Experts of a small language model: 14 layers, vocabulary 15541.
Below are experts of layer 5 (counted from 0) of a mixture-of-experts language model. Rows are named router (the router's row for the expert), gate (a neuron's input weights, with its number), up (a neuron's input weights, with its number) and show model dimensions 0-159. Each number is 500 + 50 x the weight over its row's rms, rounded and kept within 0 to 999. Numbers have three digits each.
Before each expert's rows: "comes after" lists some tokens at least twice as common just before its tokens as in all text. This comes from a sample of Wikipedia text that the model never trained on. Tokens count by the router's weight.

# expert 14
comes after: "1", "2", " L", " C", " c", " E"
router:544507435452452533468497555426519435497491442484501436427515542537501583567442513551550457421360465516486417493484418511506449480445450540548535484442588572438513461477497555522470521512420480482497437550499463562497472566547502542459470462480503454547522511473599417493611427581444514496449533534461592449437549573473491522490515538611548499516472597455552408456506536591540564517443523467588534531476494406574485568497545538573454473385537445470523448531526523518538571455446532
gate3:446552500486506539530417502488410552520508495484430501436583581531505551571536515562572479547413469511431500562441599493504459493545550542584547475434497435481441538533371543511524509527528544452436532474481490549539444459482574495535601419467490508549404470466431393432547502478391473549491460455543600497521475506459595550455486451524511501549569434525484447520482610550511494484430501411559570490429620462565430503505523426464512473531554473527441505555501554504442532532545507
up3:454478515397598508504488555514525460520532464482425529473528447420553438552530540508487458457487548549423505505441498497489487582536542519529572537528452518530553387534481569490477479493436502331587594548560515410493609450517473446550565456402573466532509533517539521486571536486533577492568495533462476585561580404429545498456532502467477456608524545494465478569495455451566510510490547493472461529426549559470462592615477458495506534531524489517490491455521505398565479478412532
gate4:436459478508554498509498500515620483451521470563491560593439451587550463497408515535545505512505505576512474475524506498495391528450466467443482401465490470518394523492468424425417515562502534482526511558491515602499494455399497431445489444496530490539378521500516470595538572481498512439415480562516505548511599548612466452500504386489490590485456484477496454505526476602532527489469524471494529505563553457599581429431488502560453414528568505501494521530627474561483549504582529
up4:539426555416466531503485497511438491444531492556558569369477529466459535535482525475495502453539592560520548466454455462438400514457544489571534573382500425437411549566458437563476520529491537563507492532514513671485408459580525495495496588606503478480451489506564477430487464473521505401577531405536535452518489591513491462508504440392501436489501518432529512460562516551464485536532473404509484551514488537538521476558492493490607545438517421455500584528549481501515578497478506
gate5:495493502496547456578535623504508461510530452452468502506627497499436547475467500561495527468415457473451466521438516494502571425477460514535520517514609499468516511583417535586466532461497574489515521535490374513533577529569547544410504524519564447593387522480454478416564462613432420513526589505460472398422459544490490473504525593543462470465520505590465417492470491500532451557459381511535483566426523503507432505452428445442455503464541521526555610507507563489467462502509493
up5:499565569492576442544479510461517482415525484501524537568552658470536507505453484429431550575514410548490508480504544602530453505465483433555475493564509590484503640568368566453543530525514511517578471518623438472512507550543557564450549532574412589495394522490508504419549532481467439504457516503510516493524529532587504523456378507531583498506471494539490482533506462454387558477491406458542485534545552496505463494496486573516422507528540560491504514488490450494558535536561429
gate6:512492421465438461504516564456517530544522519409458507460554556556540556527540548534528462440413550509387480514553567481441487509457492502608487592469518439506555529523523507544379444521481479494511520422491440513520491494532490447428429538517506548439485565560502555525533424562448539448525568529395593570511563420526494440416521440502517417546528554502512461391427516466415479551532501516452404515454563528550544485517573469520454389406525554432504476624489520483512553499463431
up6:524497587517485547439452525534447348590517509479514441456502469597460508512503518543511527536535482551447450528466441358506467479514457501475493492439596548452517611474516506561451539499460503414484496499462450531495562437501459432495453452519493542616500445448547460472478436507504582410514461477446646480477487550450482549463579470524455554500525526496349490400543510474478452514509520509491482513497525571595410577562492583473547476519433485466451598481507542472562492424533549
gate7:573539476522431569549471446539505494460545555623432451571472581593500532494464478543528561509456440450484483445518503539491572521460519498474470451438535543507504484536508511639535539489497504463422496554475500522521503436503383468469531516508470526588492455424526474538551635479568474542435513564428431512473573582552581493515502473528422516581482649508604472504567459524497561469470496484524456377548574509502472524406534525484420454431546435499509451475525467482420484484572540
up7:481490517504530487508566419553454502416520609477570478546529488491527525584563447551464494478433434577497573496557401449456424592428525530438408589449533412530448407457510476477538480548554525520506429596494510560452557463516520414504476544615474437560488404520468471433502521456506491503513546521511505529506536499491432466503468452496470497555408512438445447434496483534570558582467525450502348394453453501567520520489522488471459475548473589467545515413528527474488492563484416
gate8:512543478476420495476511518480474464539481434502512559508563596505451458475491529514542501526321510609492544526518490521500484501502469560551550439390522506452557530478565515464510551610503499477491467497472477509623479527556490507473526472505497574545440518441416492486568545629557519550414490542387494589578584591476549450443543486552516441511525486454673593383508514474496514508426579497529483513523492472553500459488502509546466531471515438521454583516500480450520573435528526
up8:589590518454498571513563480521490565604461540572531574526474538490481518541434440488563505526446480501523638551516512626625506518489410530496445527434440516564457508467593485515451502528485488459488466486459467526457523510562485477462443529452526489587594484457488455467560505539542483504556435533463497529614479454464527458498427543480503510466486524445451592464574495473434544464386490484568493523492399586497565530471557535575442506418484498582594477587453468527491426515511595
gate9:647582529441498486512430459517533545538493457528524484436492488537546600364465605551554486486476541515417571479462448529552508513470453630583493519599528456481466433461549504571536521464553444509455478533474532393494449467443440550445454465418468493509456540490507493611502490526471564513460475565518531588411511473379599464497503472487508461485457533604543495562496455578549553483478467487527542544512550466497549488534554579509531449460537565451431512512481525567449447507455571
up9:477511482504455448492471500480495494458504438467469439498578618508474493542413557472492547470491513484476492540449586427452517476484510532493563531460481469438332527515556545531520554511368489532531529564488492372480478439444548539476454379571443442558454494538537446647374423462461491542527512483472482491428478485373552467533523571466555523420495457546548521480562516560516587542559415523532515449523418473500518516474506548451476451514420455480453502456551460519523569449471519
gate10:551509501460482523471499558464535470520509510432494515470399534499483434522544641534517561464446469484580500478547490451565558487427435587564416459422546468361520519460534544500543455586527463535563436428543496589499483536459521545470489511560410580395553516547492516471462424494434543577498422482486481474577538550514467502550502504507483499494510472488453492415540612504478608444409483444581430458503463502559500479559594556490455516449498399372460526542478488477466461467507544
up10:450483520484490493484470463592411560494501487457510476498566497613522571410515430503496550461485549570452425521459466520503479378585504444443503467508473463492573527488506498553480457490498484474532496565441426545406442552483512485486459534468636484559461508429530513585593533505373490470512544506523473553448488572519513477483534637383441531503494518554467402485480479511506411472421495506496531638431532508461553478479464449491608490556456492611506490445488504523410414511510522
gate11:519495439497384536469480467475555479446508473536579483452433544553495489477344592469481462512506491528575444542522526449484515567476415586493588396499386551541475465573425534519533458515522468520561493535463513468485477446473599584527406538419448513490422552531594556555612507514598496530517500509422526517438477475467550470529450542475511476485394547474500600444519486612552504517517444525574521501420469543499505548420480480468547542489563460495512589434520501476511484429461488
up11:432543414570429520456442591568561432493514639523574505542458565563510484463550552506483535458454472460536527538540514503472474589494550512428429511449602543462500472510452543552499431523553532549501567485593509419534406487463543520490455476452483526553497435489570550461494533554581500466472499528490632500459397493569501454490469484546517465499532495558489573517543578460640529462566441500539524502489520491482376457504451499496487369444484464501448502517493594442502509398540544
gate12:557539523473431418544499438526492508568509478497550474399475491584524459568481549543494484440489540500488540441540492549503515503530438597562485476546554581480452567430487488447482515468495446415468586540526478554510550512559617431545402511467556532531476432457488464502532516606547482416392488508510544408418531470520438510510474567492479509484471473529489521485446439573508487570472535501526324461569386481534432526493557505436494490556511392455395467498536612550467505466467532
up12:457485493538423548553553491503536466450528602485519386413576530487470433560476523520507577544521554479500514579583480547546544424455519505537476436481434483521502453517560504473639449547473508509483473496492447505486451435543413480460469589509520514435544494512474549583520581486487507453455597489566410530373403474460506410455526543505485552462593525614516452464451497494524528558498437454481493494497394457557535592477423623495562446514525465491458468511488439587566495536514520
gate13:458495475474437534402544398502546507662529407460509497444512457497374452529532472441503539511492535550580463504465457492521474586467457533574516369434528495489488421499524442472466474578465528471457498494510487564417483510526467543465451459484525360542479443433504415515617556570490523444447481493510465537506586611563490450454409522503491496498563501465460418463487596461505539507489439517449487432472468493586460453501566505470445534496542438542515443489469443450520488431585528
up13:544476499477494497553422533488491436497401571559504501505577536501534435530441514496432477468520495605520537502549440479551453557553487573501449543506471452434380490491471449513482390492557488502542487568477475510539444438472470579429445579488532439479476532556530487601582480465503546529390450563479486529469403519461383569532467466467524478462643510530426468554458473520491471500534562484488501576541502508653512468527494432500565558503569535447483498508586541562462404399461508
gate14:530468514411564536542497465464485563537535464442545367462493501478469463589490419471534472449557384454468443532471555427487471571462508575416512518479638453445408559429452574426569517546629439521563455544526484562550488470482449499525512487451486492606476436481559438536570479501557466512424520529471504456489513554465501481457481450484448476540500462452518511550534542604600500509426550532397601553470489474557452590556495510475560542529455483471554527500475488587510473490517536
up14:592475515531487575495543564465544485512510483394473591556602445453500584502521496491535500451574493509509473438558522491492408455509563437544519535384493467542413456489500557529506431433515485584528422383467503488507486543624470621520429480590531533520573453426561488451605484575566498609536439527531547554496430437447513486500508542565486462544526464471573536407468488496487494578540596456511481473495513535483474475398478511501536494495422529512428507451450514494475586539486531
gate15:531557575533488555585433516503527430484445423450510554416433509514546591407560539497587423531427452526495429483406564538537468540533501519604466500522522497506537468467509512511552486506483420539505422489577461504462582564508473446515487480525462453496499553421499516614532559484584532601455524510534497428534448587582467474465497492515551492503492537503539472591537587573530504553451461483556406565397456456450509500384531512529600555565516468523499617536550506437528478540546479
up15:407421472525437470489504528431554539587525449521493477602619498570536463476509407450606533509501473461511549611476491484456464459486554505546504604517391480503576481540486597542547393459490510549458574550523561443520540459484502504495509520485572584505480411516349521483509520515501452481581530516488569479469466507439506648572381444534504541456486516535549533505512499407522515399519514486483522522486430519494489452491539460447534456500558538550450494505458477534483462481398428
gate16:473545429538525457514478482554506500390445524602531508584465487498556484604445527487459591445379474528533468495558526430464534463504470525567507460515533534603554534481516553555547484629515498518490508552467460549421516530578507523505614495472496515604462530500539449417478521437448506466445530480490559467561562476593621487522531475490433455448526561582502495543550520560576389551575503518517525545566481495522551380432499486555458453555458517474584485552565564543550505450499526
up16:478590473513413470468594500497540552398510494518494510431481512487515403449515498474590564467428527466513480469492526524470473507505520487518535544465558434454496473500449554429479507541446497503576428563400547490450430538587472499515616437475435569446463508514435518477490578519476527515488422418498504534611562610406494553424485571445521446457466469441617486483540611480573488522572404522455543556429488470509527538419443400498511567551452412497474509566505478536470478480529541

# expert 4
comes after: " |", ".", "\n", ")", " |  |", "\n\n"
router:378618476468436483499508502471474425495381393399438540492546470550604471533462447502541495455481517501447532483414501475455592484454492571575603470564462539483452460491467579531522603454541438535563482528542492600578436468457529419429508506590459534528542479453479483448546509545475493487564470537411464498451510552523469574508463514501504545517462523528508515480461516555539489547599558495509505486459526412499558475482603480536435435474488522358411464507466508537495472407509515
gate3:415446402442432555484500545534527469565519421430450537485399468421549492543462500506450558455469441464451360485476586494454587416523453433406466414533427458464528524495508527543523454510468462574573476510532437548503586439609434434531486436561450531505540451489452522554533408503525467440469538579502546538530425547532507553505468559562481468418514515525530506472614479558516511591571486577507489490476489482475468589454445430501497544434510520560469497431452519569488470524470540
up3:538541552488639541463443422445469494428501555531533493515573525491415492498432467502523438425472467517416569488491514577551519495426542616534547554449501610522423517518522532509535542493509546471507533492484597488496494469553518490457588584474549451501458544416497516501511533454572469512443513433467473414473563476586505452538588485492557430535569438448469458505392550496468514495488544423531462443491530498370561421528522528479426405579544436459503596522534519446483500448589560
gate4:478547467512482466589442549546434501494529485445467516567515416456501451479513487497466473528471510475475481509455519492452473538405526516486515557669540553458500473451543396468574500493526507416546507492492443578495543450552507566536492483511541535514515522503643548529503440512413502505437498477437419517445562392489500514530521433582468463513476495513568396453466588579490403519408424386421534454516518565450552527575590572467492465512447467443469503487399473465505485491403428
up4:527564463491487634439534498629511526526462508500512508428585472441457433514412537473479494468462438486490461547416504488463549567409492502538521438508463529451512451532498563503551558581562504435591582494570543514401497520510477463509603450473526507611605488470439454398574494464465534422473502484434584465467648447462464490525459507392442507442469503485520532510449397450494458498497579487465560539475509410539483444489499472530484452413509524483550545574535521446487480540486477
gate5:496590491482498521521591530464433500515444442554553497538529482497563449449409525422487489641450554493442444535453522552497443542566458493515567483458500519527430509498520533495468431427507430467476457445523565487484415571474450429505514460511476380518441518551470398514535458511482481549596467533516424471476516518532478602554516431484487509439542473528441573540558507463598498484563529431480522473554532336499502495533485502466515486552509415480444529389398376440587535480492480
up5:599401497465550514584503554414579489513502388467489549450458566491446522502537435547513545466515400586548460484524527499439536593546536441448503449604589508472516501392450477536508541538514523517391440441472543574556552481515470432470522477564478473491588450453535512586531553484492534516456488436551503427513561409505529476491469468647509481483538513473506462421426443490522481415487450503470451491549531555455411549523458580488515494388478418511492438548528525491432535529478553
gate6:536577491585508484556496510520517481442482437535448487524541459415506470582539499534487440455463494500495568547500553474475540402596446540445555482517544561486459517471511475525580537571442375452459550567463479541460440482608543412560535477535438590573515485437517552445562543500457513587523457486472484477545543524590487495468386502411431483486461497521621494528509401514456519500595491580458458582573468504465552510510473547483548452504522489504460451540470505551547483373516363
up6:506567531437580502478507556590554564498565391503541544516454541450498489520558425520477548478435530489500512533486495511469484479461532544425565456530555540507463606497576460521554482495492419453482543510478485510477434490521492488615513526540478578550487523537465550408552469545551494496640474546606429443467549497526547553446458476495423418440520478522495465467449393573573579472463458579505435546539489480474511452511451461478596511497493410498551444436413412450541587495394414
gate7:449445477492511530534438451497497422525538486507542409459527438539443573503443496534529421540542463489439515472540519562454580455433450500537525468536462555433434445503426550414446491405404564544573497458542457536446509538531508522465532453475520491582529455449452533501535520514432510384427597508466486568525503514583550537594565485515398388536525440484480470495569446549399452480564511535452519451392489482482542495471570478570570480512458524454429557451473566529554474404500596
up7:585507515523532474581394418561448460558415477560508570469535509493517503551491445465553526470529584515596459502493521458448482488444515523498523494503505374574470450459503536675522447599533528573468471464453513541510477426511485547468506509425463528507482504525484497488476555452470460581411554454350521374548416490474468528447520576499572501512467464509506438519485568499574537508540479592586493538512452583509516443543568452475460518524474553485483511530555568507498455571583587
gate8:516493481545513463474490460448374510527355459544478544496541469574493533481510530400482392486515619487485557517512519610551560523465522455469564568469407516531476541539598525482437460527533448488493483457483526489489557466557519607586471490478506469524505526502502410528563519435564552488393455505483453506566560440460562561409457512497517598536501510506485526400477482558458470527571529503572449510566624447475516464493387449506516457540577576544479582535465420448483509492455482
up8:463453567478517562397450469502515505503422545459389510630584494530519471402506464473495495517570560427461526492414517521607464529497449405574588474600527493470443460455515513581454455465477507503502484479473499514466568479495518511494449491536516378395523505480490510574622581456450590396512511506421550541465516417486563513435472538542593483466482515497444480528477489529546536450531603446429480450495455564533578482480423412500555536527505507555477479487405508469549512519507454
gate9:409515563581501466539427461456437442520475567471561509569443541541581550409472526498525533370509513438507575429462486482466457496454542493574499500536491445465477490512424604584621482591475527504491479434484490459484526448436493499540568560493503551450478468426491605495359542532501454492457440483513458461532461488549526512551485586474458587503442431483445536542427455501491647559497507568541564514478552447514530490478475460567499486423491524460428508466529545522580407509442549
up9:431487523511530436501510510439551483438485537416569565469497478474462526461551549472499487508500471408565498477491514598454502500502431484501487613520465519519480467382556470498533415493594459428500460527523538575402464480656449542498516488514478477527523489432512550530521573606519478603482402464553432568528487559532512522545563525484487459555499488460499570503523522504498514545553566524526443424499513539568477465492385464580382547603547529480578491516426436411580488478494396
gate10:521477489507472451531473561522546505464486421501481479532558483547517550450451487588643486494551501489502530469438535436555522474479512467553491447563463528479584463595510481511520480425487570497569508455487574519525606561450472401437489521590412376534467551527482526516488532420544514410564490578478558580496557466475520469559452494558552483470528507521490405477491503553507581533552431481484393382433459497492505493461436420575485426488565537491555398455422542579538459446561551
up10:456501496534486481495570489500476341472457498492549638467538510522400447454489582443467562447591530455534489490466351533569509572427371526499532597536440494475442579464523484531482480493642489530553474405542417511445483530500439499498469517435460598471515490488480489518566505449417479547485513457574371523531469443526467498432536527458499514484476403474465519479546574451481511473477555458518442515528433538528457478475537475521530536506546525447460536445539531435540470450413529
gate11:523451527478570551423485499479487412462530562434456492503562409469616532435419542436481476492490474427478511477362384508509472431451543523458447424565450567486484512497499543418543521454517560407549545553550449461517533529485469485506543502407494481504447529459560488559565560556550483468510553467457585443551496482544426412534576577537478494569479484520463520505537450575579521448481471435424607409435521525530509522498533534426491529473493561405468472478543501408548488402511452
up11:505504472486388543434571487480603495568513485598485445461561561515490423567571419578590540511479464538440490488633513527491506542450547528550472499429546439557491543540492433473447512546465466477480476415531514404577452557488474416506506474525569468381529500520482496477482464502553439502510541441437482528542484493471474571467457439462468482509476533456464428481523513421484502596595478609552485555499505477436507443619450518515601336504507423513483556503551459501452462498490492
gate12:563566518500504575522504523486449505522522472421439564541576477392540487522486467525497454457422482517506451546428551550422463444453561409556500544461387532469464451489484518522523469536485472442527473466439560430495533545526443418566529535508637462518516510519374446504471599445561517574515498592409501578479513479558481604426533571542455497575561466540495451481544501468569573480483670473502431459415476513452456527468512485437472520502502488500554486598532538551509492492554488
up12:560408558433447502570421437490485545485468530484488525525427537518515469622598463466466498428585487570532491519574493598498444482438457459491486516418440456555461495454430544495506579488559516562493438534487526508620425546492454520498594480456504496499410457605491542406461565481519384527509514430481586532537509481577567491473510528535493447457526513486540453433546584515498600457489443480531598534450450522503421491398497536481506481532480473550522436457587497547540515464574579
gate13:513499480549357444462530538512451548491454519457558453508527579516587563485460548494497565493527482509538440559560638520483453538469491498519506495568551411499490508412488510445584508507536482519562499527514454551576461516455486617534492613545474542454519359497502595525534550480491511519541426472438416458577538546496495457495572541487471529525456565532498560458492538517581455553516545522431536453473587554504534457544522310465565492550591590490513573464494493529548504505509479
up13:499521489508483540486536436595447450480587546546545442494460536641487557538498548480462453478474490406509518399453449520487511469492540546519531511480492569505487562494422500481450529536508481513517599465486482451517385459539428574469466417466529567438532498471525501377529535473552411548427465489662525559528424511526546567490477434460510617407515509509455526469437455562450434398599430485598513504554495435569511532492485537541514478550512474567463534487449588443513504478519497
gate14:588608394520568455545518534468500506527363444462525498571541438576565440476564551440505424447500456496607512542427563511554524491439463519571426458506445447475535524518529495505546473525555565431561435516516563449508478469458611519559514587528460494492483535523457445389493492409531474486473514569497487604413466540471497476463530619477460525531498531506552514549450491536538545546599444505397487530473474478521574453513514533464422453449488536483418530597439504529487552491569492
up14:553490515391456612558465534572581468544453449577600472509447579498398519464480526421457501449422469469541438461427489535432493498466526526525496499551422496494487485469547473534521482583512490423496507542571551425546501467454537474431516482560516515563476599406456472483479428528571540528445535534467618566435438452494528511505554530502468499447484584526499476467433427443563624502507438503569474555576545451563513413450532559508541490403498475472477559603488470442474537563467526
gate15:520426508527511485566541509435515494501490493480421416511490429487655458552527594498508489371558475598483518484524562535446561476444411476515549485531533517490435421468539513551509545511588486543530551399501464549506545463561493412515541536499534440614595478415410488438510564472492521525459476479460510452526471502580472475507503495482510475526440461403484491541540519616449533512563625393497454441507502485543556483461512389449504533447548600540502439477501542557540464500557451
up15:602488387523461496524534544466534471465493455448452398540525473472541476491530515443481434505530521531556576579493484420492506479527469533513514543495476505580575584529516514561486581585404453470480449585457424476537493519468487500450485340548547439567472449468528476464470503565475522637480484506512528458520518461501534487490405487524491535463495494482548497565578526476430483408561518550497537514507401477425555623477468618465466493524537537436598555554497447476491517410434395
gate16:406502460491412421566389553443573522505431570472531546562509426532530538426558494418558546532488494479541496456410618585490489440515494486554487489537495459503471482524476401570511522517503476532585535508448544557524503459559509509485522407509542545499464534411497414432537503419572509482565502542454478573503532507533464453508459473540390480421552523578553457471445576450469473495548480510474567432531553560489551515470535409511471402534582517447507456500379517510597411471442526
up16:481447443504539600606531548443417469530495467495480567540475521578537484493514526491494463389567594517450556479580523469480482515455472411504490417512428560423513484371448528553459535507490496486514464483516445502531502471501541425394503505611433524542550511457621565485429522557537437465462498573518415458529485398569503527444537460471490545458476519495431539472472461483473490468592578430468557496425396486548446571533455649495474512500552470533498509531489556440451567496499486

# expert 6
comes after: "\n", " |", "\n\n", ")", "| ", " |  |"
router:398476516513380538464495516492475454463396401415442408500565414565479472516494439408514470522422505440527550469460466467452496498474454489552596444620490458498448529489502567569533582470532484577521470522511513563527514451549467454513429538600456435482561546444505476594549508506444527483500488495363393539489559524506480524432477516570469526453540519517491522460459471586544474549519584583499582539444477468535495542522522479483445429443485474487451457560498493599532529426451410
gate3:554514452495512447505455493503529454449470470515434482500492578609589540480594597486373503472532521530508514560469514467463503363441525484523438389469492477473540591538570483462526494513521484499500521514495479482491514490510522469445421544498356542441479604480437554492497515488500416494450441513560458493541491452477522534393495461483465469452567497499556436526488459550563473580488444468614564435401570405438483451538517455578479445488435540558455466527595529425545501456507397
up3:497562520632520436421554408439573610435537465493485532505553486521565509464545494468489564445547447524588547599520477460593442464578410510525480571516475489481507516479546480606474477503418522472497470572545477543414519503462495529419463497462484549456449560554454588508537543482527617519604471588545460449470559499403471489563459556490544556513435519469545575548478499430482528551487537541510439463488476491502583508442456486487579516491477537509553497439379507507573461556462417
gate4:389588512521498477457515609597488498547557473527495434570408479476488551471390385534442525583416506482447493514516503441492495461471529522466456425445488425526447456459455530508487523489489496503519518547581476480529477532461548467378435417449488442344602468590482427532558461575543395509506469540486546507424421539485542563587521513504503481464574510538486499503540555556543419422544439506514472569474464489514517572516506475415496482458548501444458466466397498532519459465489508
up4:560469527576526484482441457545483553421502528491554505463514517542426367548528485599499449476475503496630562397495517546546515535515390512564477590471465647414494531460486435437478533494510481519464508511532522479460514417590500569522480507465491539589452483489548558450425516382420527491611509469525575525448533563473432429550487518520542538497546459564585488499385502523490459497463572468497483428546552519516407408485427518516460485552533455434479477570486493527478483483565497
gate5:491516452456399488510528588446474529494555482471464471451538521484428525471462535479509462539490449555451519459510485491513522430548481453582441362485546488571563489549509610494388500394407590604579539431490493458487494507547458457515460508519479502514427494444577531559506499537502467452578613486441512489454600487545563451502421455505570511406550531581509434603516412514500464572453571538465489452487541502458571501494456515511434512443533458530567426487584611472470511472514532
up5:503515549547518451414504606487542517549470551509618555495456511493479579471485548506460489549536425546595491461525543569546604442512493478450450500542499507565462505574562500528469507512407540500586515496484482479612457589504456511458537477471504485405459530595406443564533446509580515498494531532525493554511533521692589471570531462520520473480440455570498505505510547458474510515480564545413546543487510483414517483484565448560474572374517484506433354536531503469475529483488529
gate6:421565511549476503467444502487412426462501514476493384450523527581504584429437462515469511432509532491487538486484507515465590477571460453494487541452490430507496501469379552434547456580531555579560477501472482486456525460411539524539491585475494544497525553454472523497557449513509539567459484445471528494567579583393502500448500506483537430498489456454532648523526400563523564501523385519449499524440455443512541574604497416507561475567567429554430501592513572492574521483570506
up6:502458551524489483512516547509423471496560420446454443514507668489484527511546477391496444453441501474482536455470478471523498515452484550527540473467510505503529515485543451537473490572537505591468504513385536540498567418516569535507414516449420592507596549397548500495545611475513499582486497501395550485530567478419425585509406568454590583521560516547477493483515534502520530550443459564550569497502576563489486439477450440463529506511533501490507550600588400531524568557510424
gate7:518473482459472490528503477387595467513590521486512424565588498431577493587615432575479474585445521515461436404479452517505522456541509477509532512530485445560501547532503547409513453497463429466439410530468535452596523446502456459504515524536434555553573482533573495524541481552415557582510485486552601452482477508624511502381419535550480535510535486529541409510429542507510445463561529502492519455541459455515505505506542465439562539510534448500593445503501455447422497497625418
up7:536451548508481531547535493445549496531505498564546500510458567489553553520523463561462523517527521533469493514489415450501500445551578476480623457473514455511526556503518445577478438360458481526453552535493525457471533324430471507607483523595479544550516464475534597499485506529448581531545542542590485535516595522506514531459414567446560441528494487531433502567467454485430468488565580513562482448515520583542548468553552513500593437545466560474586454419517486570410395522531434
gate8:434386523521436473482504491496563534470520432511499501492482461493468495540529519532554446498534553548493510567561472558546470528509531520517469489542485467518420432444488609461432560461442514491576552564483469543464435500491502499474563504543553507529518465397512396493521451553414567358426599475574476544460515549452434426545499472533525458459597395458512470523471513541572453479460432478472431584527459473520495520468502376604609421515436451506505375493469521525558531586545528
up8:527490508543483477597549627503448504529501590453513509493556529554471484485493599477452480420439485538503454443511571474523464462568546414482514426412523542477538436542543458391487501531531488523476447449508571452529526464546471494543398524482446483605537479514467476400481488436530463550461501527420534512577473492469511537590444547385373451550555507521609462443548445505560481444444557450522522495500387531498434445572545558481473547496561538485487538476598441498491595539477565
gate9:487441539504542544460508406450495440450477525525464508559531455535512523492441581444513547515487563479440493484407511615524560559507426505482421415382617484511419454498588463489453507473507513602456522417435468577441516482522557472465560522524399487452448562437529459575486573418469552451452479483474477524482397560456450519497505558493496563424574507498399482470532500568546502529550478466417489472403532469517494484547494516514575493440492515609442555445474473445482455523400430
up9:538492554552461480490467556558497457514479484472471535473544437594458502510444537466561484518478550495355475468467598492440477518589438452483434490534595482436416558504475540594559602479486433500449563470441453555504483449461572609586395413458500548453534449493516533517608482430531536501481550471509617522443593492466470421466448498543529515494549510496529462455516495484511476463497624541464473487505578503670553538505428506459545431461560536539510542493489471486486509532497451
gate10:576497457550551560467563550559493522493607425482424514500445499504522415582453467472472468460565549469453506546519545521508486569463541573595402474579574513459474416457511444509478522467506519459588432502404535435446383567529463463522556534524466474485483540532451497551508442492404526400521503586519501502487495531514416498486462490534436489523498419469495442579563481463472564457367493462485434484420474491540584495489530466486530534482564546452392430375476407508550522555497481
up10:487456499537505522565485523424446436452577542482448464507506484526555601516501481527558506442555492451522556536606450550536538432529441446468502599487449568572475600523401520517502506540499474550456465527567546496605511472485479485495515551583500533643485453442575481519595581534450353510491565452484498424569472418605521501552559505435575583522532473520431578453484502514470496489514505552530544517488463471444481437439514546453460463531531436540462549487576445527535507579584555
gate11:454542488523447552527491664526506517411549498517519463606585397473444490457530470454446506541619522474446481566565547541509499477529504545538516468549438525484419510524590540501502546446494502532548441443492548563531492578543437499493478512636519421567485558520477524546511455536471533523489554421505537522481475518605487481593459467587486404483543384435469440547508447534468519453493543495500582493560457442457551549457481448595522458411538528509503429507386512489519526544498586
up11:512460446584429541531552456468498567497415539492520477377524490545500490455577560549579475443492519465560532533439603452494527442472536378468484408485506490638451470556505536421563461602432526516528456568514485466486586432556489408461565493477528484523542590514507496480458577515538408492419469505496534541451495490556441507500489520451516511430583543587453402505551515542462448520500536496494422479459558561498477576462493439550553522462442549553592501467402463474593488483479493
gate12:491402569555447539505462556584482530563456551384541483581502510450486561463582465461558520547490501450477537467584454574459551572445527618595430545466508424511418436559544526506531604509488487503547472625499485578634545461436423599518536536555501437507460444423523563474462485451538477532507480507439525512440469569515568472541575483552530499550472497572454461506461437551542486584497487490527476463480520514514504498504491544460472508524542450534457641493536490590495554475535460
up12:489533402456514484512423530492443550506460413522463538470581393448506450591475490593430511492526474513567530479500557510487575466532511479526443568616514400555583497486556542412592517549511537435449449461512530516492504464543510494551455491496455449449463500491587569585507465590458527469511458486495468541481442504459542574506504544578412596453551453475502528674459495476492568536502531503472520464412500432387511495447472523492419554527519518495549448528419573466488504425454422
gate13:453485538487460493543578504525508458459365481468470487643510448505544536488448414511501431483464533485556525518449605481452410552441498456509576490568565511473489542458433584429488486575541444613519508462421497550483504430394476500497454440572491531497512516467523493528518461535479476570421542483449500563533546429496487480490500574609565597507544514483511432526479477561502562472527517471496502435450471490548464570440515333503436436474474455436469386565478483541523513423432505
up13:476543456522543568465461480469445482481467466576432563491602463540500483489543504472548465465471609484445472479480514540422454446543523577528383486484452445509491439534591575538564494413482591487429433553570559503555572528578479514552537571465465458497485497573486555527481463493556554491526464602540469360443527605509528565510497418424542475489504440528528498486518484580503484442491589545464529489473491534459546455389487552425544491616539546550486611469530597501446502497472495
gate14:498500461523566499510457549533506522493471449523435482595538536556463461447515486489400369572472588517415610498519385538450493481444538540519431509478463577548428532501527423461556609437351431500544575527472507463487479554508472404494528441465442461430550529426504533526468530554506477510587495511490489566488449494491481510542480514584603460473563456503571393488497493464523557458494508537513465573520517434516614564419507536588527444547460540531450491505479518457570543524547440
up14:536550531605547492546487486488536540465490458477525483437526553565498531495512508495471494487475549487553470461444578491522538512460474488569484544546592435440597490502473541444458609549439568539491470427513507496485426407555496505485512552469482531480501483446522451577470467597426464525539596587541508564562450501454464514550478539519542465536568535422649434548503480533434418536472518537520485406499574515537502544419483479524444310589422571575449480453497536502589514546531491
gate15:542606552513520517435510523492522431502569578471452475551454393452463538513451529533448461533531550376568452478428471410493526418446603456533474507596498430518522513456579450511527515539408496514604562516548456573449428508468546421471465576532448442553521558531525523480518514578495485574469398597523441545424441439579456563537428530517579461525466460493581497528511493553473469501472469545534421507433442536477537585505468519499487529465476443508431437526454530510458472490404444
up15:480476484507473413516532566549433564533491438445475540447464551424434439548541502644471525443405492477464565489582520524590461493567514565456459437563482538504457579487448410457474552471431498423555462516517506381519507547489478468596485438447502504487501454553474515519581472466604547397501491457509541433566507634478481532552494476499456567470570560530569541450503453527487556504549428422487448513488435490506458515447543435505549451528461483413483500447513456548430446493620485
gate16:558438551462488469459516454462378533485491518551478401510421523603448467540555546544487429583383511549593476500470519512536533457506432392437492536516483443511463481494562513429468498418510488548549569529478430506432612480546639520494527502508497513502475541536544512405498442533467575483538556522527482512412537450510499459529494524492578490522503578508445434596519528494551474565622531461456484516493415531560521459494416488486451458493525480576515487398460481504565493530348517
up16:530450470552535563490480457495461542413462644583450445383482478637481407406533463457532424506393503509567544473530455408524556548511619489482562465537469566572468528518465537471497452557510440465482505516462486481527440466468561517494543474457537537389577556506509518531473440563488448468534467472446350424538548469476380507512506504472511446433540521493499543482454435555581509527427543484468457474510518487460464478450513574453442542512479496542499429581436484536531455453494496